config.yaml
d_model: 192
experts_per_token: 3
normalize_top_k: false
shared_expert_gate: true
init_std_router: 0.0122
norm: "layernorm"
batch_tokens: [65536, 131072, 262144, 524288]
seq_len: 256
dataset: "wikipedia_en"
Below are experts of layer 6 (counted from 0) of a mixture-of-experts language model. Rows are named router (the router's row for the expert), up (a neuron's input weights, with its number) and show model dimensions 0-47. Each number is 500 + 50 x the weight over its row's rms, rounded and kept within 0 to 999. Numbers have three digits each.
Before each expert's rows: a language model's description of what the expert responds to; "gets" lists some tokens that make up at least twice as much of what it gets as of all text. This comes from a sample of Wikipedia text that the model never trained on. Tokens count by the router's weight.

# expert 1
It responds to: Vowel-ending syllables inside foreign personal and place names, often Japanese, Lithuanian or Indian, such as Kiyo-ta-ka, Laimo-na-s, Makhachka-la.
gets: "a", "na", "ka", "da", "ta", "la"
router:384480434475526489466533527550487544424420570473509454527499525560488542554470510535484552507450495460497457506560483582484544547488458450585427
up0:555457496516479493550499512420556538391437463539508471510523542446536535518498472532479484500484467580520525485532491473476499518462522488475459
up1:494552536507483423568546542467462483465390434448540560482563655438527481566473503530526547449566511507477521538545499464543489514442505500412548
up2:393460516539487576543528461544518546487432530466414540552523537493474519511474531471568552421641474508458518458440524543447509483486452506519490
up3:407501518577466555461482531464527527531521495639533526445542457563547636474424462526495527495516492521455453476563526491510529525513581501455445
up4:513526474496516481549515527589527509462532494480482471592469509473458486610446482486400454579516475484438663463437557540488502542414533466495471
up5:399518507504528578598535534429513523522523519518393504471457555504502474586455523471473476523429409511453465483524520514546482524423560507583568
up6:532471414527500493526489525474505559470400494646496448450509608415530507453447499542514479504492454505480559488495517491397543457491445459560481
up7:486489525427483455486510541491600559423522543439581444489538462499432446576407514581470425492437528486541490506487502550485541440385446581551524
up8:383489468437506443489365493498542472527476484510542510492537495420433507564554564458556519526558439313508549529434508497581462483475469490633522
up9:472552511502546517584493452575480533601486476448522434475513548445564531504468527608472500393520438569411444542497543486527502484482432469539502
up10:398502486509526534533479477495420563536523517430519459503491497462496483523550446390568581553564591523510488421458505584488499474502532489499503
up11:550554455433513442503546489521532464536463476512581551526533523429509473619521466484553529480500435434535534490537572561449531527442554482476562
up12:544503513516558434544474579529494465476531482511545529492471499492475510549543511518508451556512464485525374372580552537500618431495428623497516
up13:526497596553572457450445450425498512495527487596467524509498461575452461516520561507492418490520567500492513442455581466554496490514442481536528
up14:532495496530509463476567608480520593518511457456464453509553470472547538395528507494519529534545523536530459639567576586567606490473420532415564
up15:474496500577463464481487418561446513591453516471540507493465523541538447513503485571482611504456543494509486467433423514537419535382516521491500
up16:509432518486438483527466574522521527456513531513513393571498449521492572516455519531493560530461482496659543406511489484553427505566467488470461
up17:442485532493521542489546480476434534506514514446551443596458489599409455613550569574484493499474489454610563525541532571443539538509390463552498
up18:489458427630507578494483473588512559456440508461560411417527540427511502503507468548433477548500523578573425528610450440500403481500484490546492
up19:483491485489508436507442439479537553539424429562443563494584520634582555474521510524556559554490533428538603544527501451555469474482503539531566
up20:573556555454411438566588561569454591488487519471420561511543476512541536536435461558467468569498541507510518516500482517410484420508470491509487
up21:610519448564592500485472536482607555497432497494496524589487481465530453466484477515525481548481444429558499529613469556445484518432519540528488
up22:436610508456543447556547589499484392514425517422460440592451490460459581502485540517577534444550457526465404510534506568538492465448438534502597
up23:512489606477513477591548565526454485586432574611481491488521591529571557492583460556505454434428467467455433441479503371529415560436445520417508
up24:516499486559539404454583506481526494580353428578448651544476496526502494492519518559506462430449582454417537434498556453569480582509561612510505
up25:563547544437565421472478538487490610441547455481587465570561487535552450463537566485480549540555420492416428567458441477504476495463493531522463
up26:483503504566471492581526475521452458549552495476560524525514488476505531524477568523525544430516495446443517524471545498542414545608497535418449
up27:416478647436561436579523487536541512517543536498463508444434490512450486533544541458521614563536590523460543563400402522478491508599383423554507
up28:506513528487414511440444532538580476437533545459444456574412455509536402520468481530518423548609516516399618467605496598437475523437384480509467
up29:521501472471543508560576499474468429555475578554479527492451553489501431598438510426501569528434459481443570480541492500595461442497562541559493
up30:455497509538491414480435455554437480550402493537524508465517495553516533550455496582412658483530581405480444553571504509485499428431482460516546
up31:526549485513436426529464486482503531556521499536513551506603485463484518438433478511477498555507483551543524476416425445453493506467491446489524
up32:463569473529529489399582521496533441536413443583539521489510523468556486449493575535526511603470458489505525339577545516574449490562467488480535
up33:584503500476579519524503467475455525496488586555415511489532462592470529432418428539459437496467547549481418557438493572513424462416569551414484
up34:516596503631574510472525436453574514486504576381545468550412529513526523598447493516519456523471497438509489555507500553450504637448498470497458
up35:425507508569473392515546504534494547463462483489521485476480430537466537478504580490588465492420493435569458355462487581487504404503458522505491
up36:510564447549439473582405516492430518469507556422539474450514538514459589580464521527534572528547547496549541541535545523463529484530521415536481
up37:471478491546453461540431587466460436481391557516472460543603527597542464490457443568486539522458536529422512523558556490508486521542522487509522
up38:418518475432487518399531544516472527432527443482615474534485565447450514482524544452460541435385503459441511425532581396460452455535472574532481
up39:558450381502583401504570526471478539524520374518417508562417584510477530458481541521423449517517497508438544459471495441512525456511485449539409
up40:453561567496373512466446609508455428470575486393551415482423540564530580484652488419549492505413509536535475449565396505427525496556519450561471
up41:451531518527483426617531544502497486544395519555590496478471553500508507511445429568473504497483564500403445549515579474550519530437439500548548
up42:477480532546578441375448451561508509468448484473490458467498553539495468546512551590519491509586471377399462493425460577513517534409633498500368
up43:407581496568508498490520553524459505507510524460511459463484484517439521407637480466482542496496519474496465520472401514551485586480493465499564
up44:520564462551522510474535553542513460499434565491432432347421470492516479489443492630460590477520590429402462567503604537566542534469471579516521
up45:541537483487531419520573549485451484502522547544555484501410604533456451530516547560414526477591506492532568538540450547476471593407500457498467
up46:435597475452531359480477519574515388510564437541427489505510581492556574488433530529506499568468565516460582506507463546626608452436462496484455
up47:433529575471423485520541530503538557464520442492484496481488520512548467517468514547455460527538508421546509563463480458522487567508447454495624
up48:515370493483458493421506520493437562548498545514520484530428521501433579512445594535478510536506549466463408535495459523489586586574509486518527
up49:522589442505541433416537558470460547471454480430466467445477428470484491436418590469476441566540488499513446519488593461606479501509529504463497
up50:467508582561490418476480509524529539528467451434450523449559509516441533575472531504446467636456544457442422431559433496456565496424405484479555
up51:551504446449501445527452557539484499574553557569591570456620562470465568529505524507556474532528557461510543436483577477570458515546513471470488
up52:387508517595462382538526496429599508456519480551528514418544461517517605460484554476512587530606506485462507404513477560459452444440486544561449
up53:501473507514626513434527457500477502437465538475521562471508555504531527580533491462488508537377550483583420566515611460422463394507523446428527
up54:574406454420335536580458479486523497372441554466564426606468543495556408530531448570542492585452528512530508496472561526551495481485516510490499
up55:558409474537607497499511529447486525608463567427470570508481520456611533537438482508474540508536530474456392556366638456448561460491509445507493
up56:409481499556480502474601480524624484544468553379509488465528417443575490473487565479440593486458510520454565434458489538451515440513568483442513
up57:481584454638469499512586401562481409603579509470456493509502506451517502478550500450517554519508472543491501575540495533546479563481469455489469
up58:496519492526431431535464547529444401433485494479497510569537536460489460501521537480502522531546516550538525404439527604451482509456479432534373
up59:471440586539481566535436589554456493503486499491571470457525445487547438506581529561584503507453445499517512481520478455546445394480546478480474
up60:449480535485513507477441487556462541454421539602527570519458500493536537542399474374480527567480484549336510489501503562482471492449496498545497
up61:485456510438432580511423626450555481554599520480349521505569499465525510548548397495578527581506435494495471509524412456513529463513533489432528
up62:535447565449513488537441545512604492458578525522533469412483451452487451502439507532513422505582501554441489482461545416470561492424422530534432
up63:576527553436507481484584532549512568542366452436452520522607568446548452541516532551480584535424507434564540538505410497514454478485459466527461
up64:443494426548426477499457383516542394449545527528595548506487515557526566539553430438519609584450513536485516507473493583471616582490521534508429
up65:485471512503452505530561551543587477586474536445571599465489562487560570489354377523558474422427480467569500479472527538473535431496462575458430
up66:444504513525475563556514420511494540424552576451490486490568489595445455489524464480531504568407571539545434445494469456526441458492488457485639
up67:568528600487456465483502449524481480432458547488531447563491563535439434532421520517455412539498579464405365454557474483594497448452524499431597
up68:493525453508456562530519480471537503479559545473522439572498559566461525506455441505458501506418514502491578485465475453511421424536501565517509
up69:454519566444449455466485458510532568594473548446463526499466566486500533545397479479451550506520482444538501649516539460487549518449549537514475
up70:521519514526449527483447531501517550499494420500474431499616572476486522391500552521524520611466413501468477456478574526466484499572526494484520
up71:473504464468476564449523562540561476517417493465539528400595511513530493506594511482577383510472507560563534521492632504501542461465539555413519
up72:536520559499505496428502473494547551512503512508555519426516507429531424485522513455571434496496520582563538451641481546471484562426508456533482
up73:458495554452457503429597482496506535454526381500625475491589462540461494485501523488586591491502566485493585516516473571507495557506476517445457
up74:451430465458540406504524526520511603537437561440523470463550477540410528564528586563551519495552454447494439532487462545594490557575464537463489
up75:525443529420418473540442476456473490519495456524496519479463387437520429451535527453515525475421528432492411507528519502568383584481482424505462
up76:577511528486502504411515488463559535536543469492555425591510461490543520522556508523457442481405484449541442554420400452498578470471530446515481
up77:452387594458469418450528537479440524400501569561433463404492460529542545542467439550484471495512555534539402473499444510518510539461470492567524
up78:456549429563476507501557483478579605534533534527563465500514501427449559470425511476486459449571493553458552501499530531521504440589482506514433
up79:482616555541509431471494536569499443376461449493490410448604565433473502490465475506498544422502467429499520495533503524500433471528482458565467
up80:453536502571418529478475524535463417559495450506465493600474642502487522548467501473489549577564553505513435536445468534521514514528375565492516
up81:511473456483504467568545528548584555606560499460562512495519603508581534513442534501494494404422501510539423537522451533412538533485503480570577
up82:506369512563504500423593505485423536575528505535426553650552515536529521466427475604525471495419503441454420499453505461487477559451456472475511
up83:506495539558477516560566510487515498469438430494441460524470467429597443490451474469502603523479536474456403499557516504519466580576434515570555
up84:484468496486432484472432552541474489418470475500527529512461463615548491582545503449559555565468485414559514470525412383575453517408465431618466

# expert 15
It responds to: Final word pieces of foreign personal names and Latin species names in lists and tables, such as Verdasco, subfascia, -ović, -iya.
gets: "a", "o", "i", "e", "na", "u"
router:432544456444502490452525515602471521513550578493612488485514510530494577568468587578501515494453520490516501511485502475510484521462510471547457
up0:507568469475540587506561481529419595471470499470539489552558538533559475489534477568491479614489510501482535468409429452454476544509485437465554
up1:486534429541493523467477569499487520511456489615465616498465466528502535615531561501430507409395535426462459506378548442548421489607558471432496
up2:449575500464527524469519589533440533523538440574515604518544555535526447518474478492489476555429505518484447434499582472426535508467598479559452
up3:526511532549494464582497554482534550506463519565504514469469577468491545460555531493425474520428464509476442524460362497514369516477503473531514
up4:519553412494457417394497478536483454392579485471541529535440474390480485435408498532556532490520462501394528474506538448584557493585498474597536
up5:505506485514515461464481485580475542527478467449560506526484505710423504468467499555498516457535500549443494526557597606477435518506501530498476
up6:523516448539442593532481503482557587555560474556451500528362480483512583498427473427480511432449631548544488625510500537491482555484476535420559
up7:511418532446518459444594554510443427616546332517588417536489577434537486423509437463480448532554434546547442473492524432527439519479454568440457
up8:475437517508584504482440486351574535498452543527557466648550458527517590460532544481515426477436464515472505484418455463519529532378501574515498
up9:483501538445554556506452509497477454489513510531444475604549436552478521424463501511377430542508547524407466512423584550510554542467540561496445
up10:553442531461467518441452554479451484452556518548555566559626524514397454515555461582508566495446558458438523642450425529532526475478475538476486
up11:436509587423471489504492516482475501465476433487522434513555583482475550443546500464504568476427572530454448515568452530419452498436444491592491
up12:487513518510455547547497411507431496533533480534502506529435496479496568501487563525520579520452558481481389519486497531552592457432488526476482
up13:435553508511486525491492465482487463420475496566547520508563526484552534511449413549499496503484475529506553484489507548440484574458509542466550
up14:420514470451558464563562546582471493516546516488388495497495512490437502489541587520469481470466478603383521592505447499475485487513508566457494
up15:361622517545516598476465476480538479534473476577490540527600644513417455486471476598515472486487518494494491401529508382445511485451493503528502
up16:456516543448522564451527424478558504532513441507625541529541393562426564510386501485514524538576470525516456566582473556492593495485501552467618
up17:467518484419443546496642548488533534454449534546483476507603463526550525513472608503481474502471438512470489455502555487563484499443525526506501
up18:472497420506520468494590457525519434494432500523453493483504555511506547587473558544580526505544558479506533559557511478432487472408527579616575
up19:490416569517513499454448527426493462547462512416489479528482476567498449471471544587478498452453495532412434476458556541558540488402446571431512
up20:545506471444523484506528570591514489447414431469478513517532499484542501459514510548467486490519502551468530481573492428601558414474492555548465
up21:456468464558514566397419509507529532480579516574510413460479489518532515483524598429540529505504532509483477511475460609476513535406514541497449
up22:544529569538472472476456482457490447550482495500490552453449505447481673531476493591547513521570539471491563517492543487502482557452492432515471
up23:425490514461502470466570427531469521492492489542510458408526535478494515528558538573476549532455485467459489573575487531431487480497520496563533
up24:506464516481507544503474429497559533506429591503574492461481458524513507565475473493581453576459514524529443469467571457513530494536501466479453
up25:441537410563530479541470538470570468467473476447545536518541433450505527524409561487533417428444515487581540526558490437485540559488505580526556
up26:545463503434487549506428447404421512512497532534506527416591560542523509518538430519488533566506550459512456447495505398499506491438570407516577
up27:570480452440506565545556600487507442468514481444632470525481536489476570465531496536453438459440533488508518539524509579467512374485547465362492
up28:552566583501516439497588522507532488500462498491515630540419528504524466523513475529528527405551352468490579522471578560529440568468439429548424
up29:575506488574522496422448410416563476463464490487486510525476589475400474567525508449508507594516489558516472480454462424479457597535475503426559
up30:511453528445435471443489512473556549581440520506486512564545517467495484469526399436489416508488577561421499444471548598544559463471453506516473
up31:486474499514467407491529510532500472465478521519439477489569468498444495567447497514482491429456430475445437582413526524527672488448527506522553
up32:463545568524490430471452583447614557571474553530518448576484458469560468509559543457588557475368508452484483523373501541462474507493400485548589
up33:578496491455491440397576466566534555498507615536542461518424607598503507480559561461457418605489498501488533587544457445480486430540508559528515
up34:456516503425512573459445484445493514508550511447420506535494519508451438425548551542498605441510476519613528477523582381504491531448531434487508
up35:556474483502443544540525583432427545517575449509561496612503442498505560475601451551540435555507557555578527508442532465513489560418488465444517
up36:477561567625521470467458599540502473572514454515522433497497409521459490553580492606515566495495575480496580511455448468466483592456531403605517
up37:565482450563496504393592491506418467469407562526460486464427481514534511479516513568413473506471478512614448491447514490466517493485522491514441
up38:493520467511590539465609497498511481491469413501436455421468582462561464459462472503481502522459416447444444548568501516604462518474551568667494
up39:474484495406454499478544524526441535531501523532612556484448555440464402558474568479518492532483571533508509520470485495481423543439501473573471
up40:568537531493443527430461471455497518524496475458520451557494375516503506603498543548497485541443485515509509493464516506477479630553479476527496
up41:446578532546531463505493505446543568394528526536485520568510548506529505471457478530488515446467371528499436509478477526435508557485513543473545
up42:584561452488511547440410476474500510529512512378519437521573478504522522446514551456515478454503515580420481503549521472460519545463554434524504
up43:458463492488469521547504627425532489564509486523585509523537490498507572464418567489547498513430659524447438510486455556479507532488598495460495
up44:452525451515416557522478471543556504516442449540528494547532489451507525556504501477500507435510643566427510528535450396477527514544570493417472
up45:456409430415600449510564479550442499426496509536545516500560481477519537424538419540597559476473550494436474520479485478494489527459460554603498
up46:517511555569473481454462520539463392417571494529510507424506550509471423543511559474366555487502549528466525487492547540441530595545543518464528
up47:505547509473583537533573560489421423469468545501516560614577484436499478516378525473424468544464474524502499544467470469460545505534517474497457
up48:460553452466461490545492481592495467563563468492524438639434516544448562509398503563496501438505520386479449494534505492521488512435436456595430
up49:385450509524457577411553582421598541466418454530621476522660500509503537509500520504497436489503459453580537459458584505574563474521435514435510
up50:506483514525439563495462540551515444498611551552442419500493531396479435508498524521547508480498587554399504573543525512521497530510517546491499
up51:442592564515487460452527481457380503566533404624548450499426564503488419564481457528452473493467562542518457508514533409597523479490460448513473
up52:469499503379450503541526433505473574508480466452543453464506532500517556504519501531509594543644464449522490522452467458413538473577488497532418
up53:403490484527476608487531540555435501598486513457582478570471614470448495506464570503478495480491504447479532478472498452413533501479479533505505
up54:494442468481535427507455433557546526426503566499614509442530499406514468530523464456583629596401511461489536529540496495517560481513515538416503
up55:424442450474463496464553426555476550439486488526519575574527481463562537479530506462529441574405461457543445492484456512546515417463476529508303
up56:531514488413500525529550450540518411511538568537477488490471465514432518500490455510518472519444491436512532594504469478480488478435475524632507
up57:588511504490562489551485517497498496502528465494509547499495460613439544570476588547579483511464503545474466471476467447457438440430506433544480
up58:501521467531410525433381491504462505516586463450526518489535674555570503465467558607497407411494502538498512556459571484518515454500561527468455
up59:509515461461513543415564534473496518468499503403508569471397484536342554535482499420554506501452438528555590424554517503526470546527516490571462
up60:569342604547504527553491558439436474531527477579581473509508465512542425573490487501493521457487483453466509498443453544566444544455525431496495
up61:362517489474509435555462514590501474463621499550473515520540456463454448493505412507492580568560545472536462455506565534496506547435526545454494
up62:430499566574531529558497554539521483484433470479389494452432487499437468481492430508499442585564573477459432483471474527454547488488502420499469
up63:534538470540504443481481442617529495513590419425623517383501499533481575524491497564544512441524423558590439573528583517392490495438518492438548
up64:480537591424491520576547553578394421470480507535488501427472498533511424411500585562476580446450495461478592510445474487479451538388571509560421
up65:547575493451548471585528513529560479466484644512553526486451568530530522460504451446538458447516653540477497508491514510478508430481540484478566
up66:496387561406494445509454550604479480558594488592493500505472429401452562578498516456501491502545468497486463443473620564478440509480507508514554
up67:505430421481516435523511540478503439528482561498615488514470466528415506400524521447623481535578559543486492550565430531535487529461554531458533
up68:454554534554481494599515300507402478560385555602496462447604540424505532466487443505464481457501486604442383510543506487465506522541466566491483
up69:505447531505513438581503484538494470470450565559506552537540566549422499556506391618470459604545548605425452415491477497536544564442584476578480
up70:566554501464547585530424447525533485414456520488508489466474446512566523529528569520527405492468556496475463491544469455624538417395526448456496
up71:488383479517481467480518555558550483521444464415434522504483455527599506520394462515538519507573447532440528404446600508503464473579419475551436
up72:542541505499502472502435496499594552567424522460545556517513402541475463518557555534569455562491473470456501473540486524443568496488529434490476
up73:550520525391540490555451525504518405494470451482514444557498584518444520548531589561492518534525491450463463507484511589540470500494561537465460
up74:464487531418503434453564521526431565493528556599419479545511507508510538495461473515530531451477553523484543480525418504532494521446467497514507
up75:497506575527497560532463436529485528527428520403512421545446490545447485535409612528476432493476440536439541521512573459561511546573536512514549
up76:467546472502530464474523458481472561478604595459406472524595506504493525566558476585489476494488524488416577492540538436533540600379558585576477
up77:438460449521514563472593563532535514371531559560520554548583503498539450422555437505522556455539472480556541462532468441449497464499513460439592
up78:459461462387509488518537548542522432520536514514497495458550595515480539434449548538477534372524426477542523488421501499503583426442501455437416
up79:523425435588374495520585543494517459459530518499565485459507564556472395515517442417484503534557498514570458456523486428528533522450508578532558
up80:514468455523481447507543553503505578533461634430557467560468505498500495565508620524533477405497476478485428498539421508490466477474494496574484
up81:489521542512499444383465410486404471525521523542591514546482470497519452508572552539541506560447505471601476518469549492598506469489510438485481
up82:491507438454496528474518550563626470475414423516482494465396505519569436593535528544457584401457425490498525468453514522499551485464488485472496
up83:526496572570408419524569478584448593454429506510533529614488499469564547500455507540446587452432499459497560439377578449528459541487490602513439
up84:542467560494480480467578538419492599473429502538616405429457617573456521411443557579589510525568471490524508498481549591505506426448479517524554

# expert 45
It responds to: The article an in prose and the = signs opening section headings, plus short syllables like ho in ethos, An in Animalia.
gets: " an", "=", "mi", " and", "mo", "no"
router:505412535466418457522544564449545543470444461491499565603502556541504553525525532522537518529520577502461480455504495588565451511474488537608427
up0:462580401467472521524505536429481472471507430425452564544536508469450567537487425512519523506451475478568462500508554479543556484463541443489498
up1:503543476509450513473487476509500584418583477586532498556431449398515602454545550579383556557475519426484549538557535481514438469462601481450461
up2:553597536499542452449577493521547574529443480458573542527593471507439566468538588482459502547518534537484507478522431490477526453559496475496448
up3:548408475472487550504516527534512503582424559471461540495480483586525412525392517455474478501456531514471442480581500445534522533493484486505467
up4:590511557468477463527500540521476501419501517581488512534516431504511470520508431596517540463514460525450547461529480607395503504484453597510449
up5:548592471626434401547441559406393560523467490476522527637543481532531536505536570562521457508527550485492406516532579513544470491426525512488548
up6:546431469502462420473478467442514521488426513472535539491514490467425511462430503537506428506510553515467466414465553433456528554435543490563510
up7:481538545545473546541546563508483562467511536484530464542446417531522444461425439518481544494381502534471586495491481579539523539416498568554485
up8:569554482443519367538561512480495545499489517439575537590519518471437455536467530531423554582429477456411563496549549537547528415453508397581576
up9:454468537510496471524513612421520531538480454532404545465466514402492506531474568608540531501492591502541422528528562501508427522533560483636526
up10:398523523516488539558430471432552582474397472600497490512457532570555530438524527413551442541482519521545470459416478544536533470441572484413395
up11:518482430448614456491581560423450501418520500485438508473418490496558607383501465535438475613463531534421505528483476369470503520546467527588541
up12:481565530520451500405534462499546490448604555531558438488495464483531491489451407470528542454469550494504520502445608586558521574453474522505468
up13:561532480522522459555538547481471480572438473434569489518555468537523511499551597520471592580453442480555463473560514614501496539476458557469662
up14:503389563491509470507428436488525478571542565521477460451451459427463450408525398474553378534512530483488544527426596624464544434384525477587485
up15:481539554409443533551590533466505467501569445594494449427448473536467460535429461542475546546518580513535421493472483471455522468477463564547428
up16:478560541569467459467490549487533496548471538524486538555519560572486411507557510503554474510520589580525561467489430561538478394497475462497469
up17:526517441518570545482413507542523514461530496519586550500527536481490538575329440529489476461497452509506477455515467547514477408535451423450560
up18:397512546486499507564509540533526460533470484454505482482574463631558535484508549554540491501464516680459477570513402511460567416536496533553481
up19:454412486550455491551501510534471496485496574511498535466530422442621457536553481484511447521520484494484484516526510524539555539437513495603513
up20:516435540493567471485454525495475503495604483524497532588588511527488415520477508421582606507464484540405580454465481556481512571463603571560430
up21:555443541471473546533521525543461487615449450454477428530459513508536544530565523491497538444505475470453485468509528350518497507409501553520448
up22:528536491404493427445495486484504498428582451496560522483573500521412494575407608495526479520525398498469426557539461450517494526534533485476539
up23:507496532612456489453495485517456584453507509484451553556496421554519449493472526490505415576513503478459481413424439468543395484417419467518523
up24:534425531443382518471533543384453498547498585557467522456481644511522578511501461445521455486473519544567495510569567480510456551461496467460468
up25:446530467465519469526512507470546476483510423471496487537515556577533533582478576500521463460459492512449472601487538576547492592502498554436347
up26:560480544437460438532476421388467508564522494479431530559503523480562527464579492516492537541431485545436466541429488557592465487554491469581502
up27:540470567543540526508423448541516486524495529412485596591490512488417453505445530554445437441493628471476440509407468539533434507503541531447461
up28:508630512592497507533476530444443521453338415517580487523521527482464471531423436504494490479551536468488508549508528470477524416417439503448481
up29:481586570576497537517460521453515425393460436554470491485466496472569482522510522500509508478498538570480568432402507564526528452574533543485595
up30:449531446498451528552541394577558378518482464506511549602514415636485516505520523523561553500454493534531594506433520556424496468618443504530509
up31:421528572577384547491490457348529569373538503456499570461456575505543478507504491515498479448478523519452457496528498548512565453529561468506623
up32:470493505511538462589619556504610538444532448468426550574483519564559581448513481541445671424559577469454479468470502551498597552377564382520417
up33:465542564517372470419590420482530431474518493537564599597493489506532483587499553537543513446397488482480506598534580554473453498493504461534576
up34:453544504546444423419530541551512498492546385529450543629528512554516461469477463503464562540535526552579462483427468474558476503499531463501463
up35:435445611461365571480493526438496479463539475471569445559570472506549459424547477464461561621396542555568518440595473485547481571412452452528514
up36:485462468566471434519592443513555484479488464443548531463530433572516594564493516452517472555452579631511415512477622503470471496549531442506431
up37:527425484551439493510605485459570487584456421558499540447555568535461478505457542505566443469536434539528548501568508499483546468453439558525410
up38:509567490486529565444477469446527466464482501523396537505577566536558515498510518527512543603440489498468570524472555482525512507457530628492509
up39:561456586362477538528543541445450471536536434510510462535546533534527531509484527429575518551563531518451458453482534479484503388409502470549491
up40:531478557461515510541486542567415514516400450532458454539523486542502463640494556491483514545513571535497532521451510590504541410567454509508460
up41:459554482519442557553508472493509573482473474508533571549520421529419534527427494455502466526509463549546481396511453519486543474449579479480521
up42:482467628474525544432477580540475534447523476572491495546444482430397590484478543458616642502451413511443550470531472535456524536441458514484596
up43:564412404481509381500466464533577519471520494523418359463462505472443537554501482543515507537439513498441419544504446590564496497529490615550502
up44:542471504483456538578555526524497477508482407486595473561439452507498567516489463522354520532581587504448477460514424470386482487448567561570462
up45:477525573542462500538447559463513466565510513496494450470461493526592452484500527477522570484500435543500504502528456480560510613464513455471573
up46:496529491407504518419456498455475483525498525428580491468587481502489473519587498412504462508485532517520399513470548538566454552483527544477426
up47:468497385533410548512567477476531448476493490506531428517547449619507499478513386520575506533484440498519415531414588426537580521531519477523499
up48:524543511508503452504548483464502546435515545405581571454534444501500523399475546459638511556580552462574492407518465501505567535454430521468462
up49:520479453483525505414520491552547527539444513534439571627592489580454490537480573548551505508499607468504516446529565465482476449450469400489473
up50:505555565436474583455532490483496597527575508513586545490519519532589520595545443507568554514430516432474478519395490412497528495479476600545417
up51:592519447546434522496566567514478553471481541434457445384535501507497440493543474452474457510366603479519466508610484436478504519486443532569532
up52:423414413469470425397472566517567594540509444489524507545504540515545506519593526521515527522419488525543428440398483505521412477506468537553487
up53:488517498521502463477519553530597531540490449488478511556505533547492442494427462515483558554522477498414529408535436513467423494514490534488482
up54:512500497560506530546546494482467474577505521612451517566456586400479501570505541526537542478494436566527563541521503540524486539527423452494528
up55:538557535550445583489522507603367508538487510577471558476527500535513505485507489536486494507520500520409513475546618500564450471444543534530541
up56:412554576534480430587537514553551475534459484496636478467486591548500465473540476551478461572578487529465439494518558583505521454598525491506421
up57:464480444523399451535486456473551487508555518487561468547543560546527513430554510528581537555427556536440523457505535568484404564476480494497595
up58:528469526444463501456475550492508486473487547456488583529490628477531601569514410493534530483513461527445518594583534517533439592398429503533462
up59:543441429481409517553452488392533538536562418489517509480504534555450556488475500459515489412463531514552523491556566479577485582493530485501548
up60:496447522472416565468466481498438478484515520587477534541488564458553597471485492491531512567530444481449506445472533566511531491524518467552576
up61:468569535486517479475479414537400467474460453554549506573518594558527522554535472546459485544366553521581513413602499448547456535529457542523447
up62:504556515498515463627590525541473462467477504514509567500436430581471454444548447596528471620416563554605396397520482576536489561515535499502417
up63:470461501461507511487499569508522516432532475478495525527488663493444513430484529458449488462489618458467528488562478547515492483573427459509518
up64:495474485516493545498517545430487468585488412561572575537440559498579454526471553571477537531468524508621475532423411547480413557475499491491445
up65:432495479418427548552489470461483490466455514482426460533467448521475519490542492587490508476449469553581443433431602468613472501389477535476446
up66:533436471496518579534498489464503523531594460523486516522515616531464584419448529585523523520483590450433368517526439455509445517531460453582522
up67:543457538490537509536458454506436444473515526419532460508468406488471560481520461442478494431427492532424519501499513533579503417473514483593428
up68:497456529438478507597547439571585451443525500565574522456448520512540445559457484458506574519518408567463504490545543535524504585444515443450516
up69:426479512401523454514527490538483579536475519503580482492506499497445533527631513478443538519497528423430501380456492580499486515567439489621404
up70:505500509476512518493573440490592476558480465578473468494486552468425519414530451544549513430531459439435404510463527498528511472520411576584563
up71:545460453488544451481454651480453532470514563525500385494525489551435549512553512586474518511463536460426543531452431572583530489446626493445552
up72:503491487484397388408501459464555507457494438491497519514474518549570481514483547550429509536506527466538555482392593515423490527426464539427493
up73:464510459444488493514478485491529467488510426521456553461551512484496456561604541455472593508548521499590435594473461486495507523448529586514508
up74:483480522418484524566521508502494376522436490403482502546599502575428553489447461513542538550508479465586553498495605404469426479524545492549496
up75:506373524402490536596531550528571567520544513472520491480586493518533524484487472520467474493551385581573440467434567541493468488530524489558513
up76:564487536435519435661567510482483515509419474526507487531524524508449525508549588474548485384484420506521521518507549440423437463443554491573463
up77:481592524446490469533453546519401433522500582522495504469457536476496520519522513508598515474552522485611466489536487568514445444488519513542502
up78:481530452504539462495509442444398526463549536482481524454650582538461582577509521531459525451464585511435501512437548499437490529475458517467592
up79:580503516420426461413436524552557547503516530432556495472446585467463531578553613402561512526607472458472450548615528475485477479461517520498525
up80:563392407529479552529564520531574571516497541533545478484509423482501532594476580515549541454610462516459429557510557511502486492508517567558370
up81:395467588473554459540522507453520493503454502521475487477495474547525503563484528576566418547367573537528474414482557534509462577530554499489571
up82:455455481492521522482490455499482408440483461557473528471625508493493554497513578487543523490522447529445585417519521576520480495438447517556501
up83:434475459439436466539416433528454517465516453510488520528496454586479541512471519453463508445466481458442511488444561414493425588513524485630539
up84:437434436529466475563509496486524563490417397459563570461517565449484521445483468463532451555447431512531447515508492419495417571604579512450557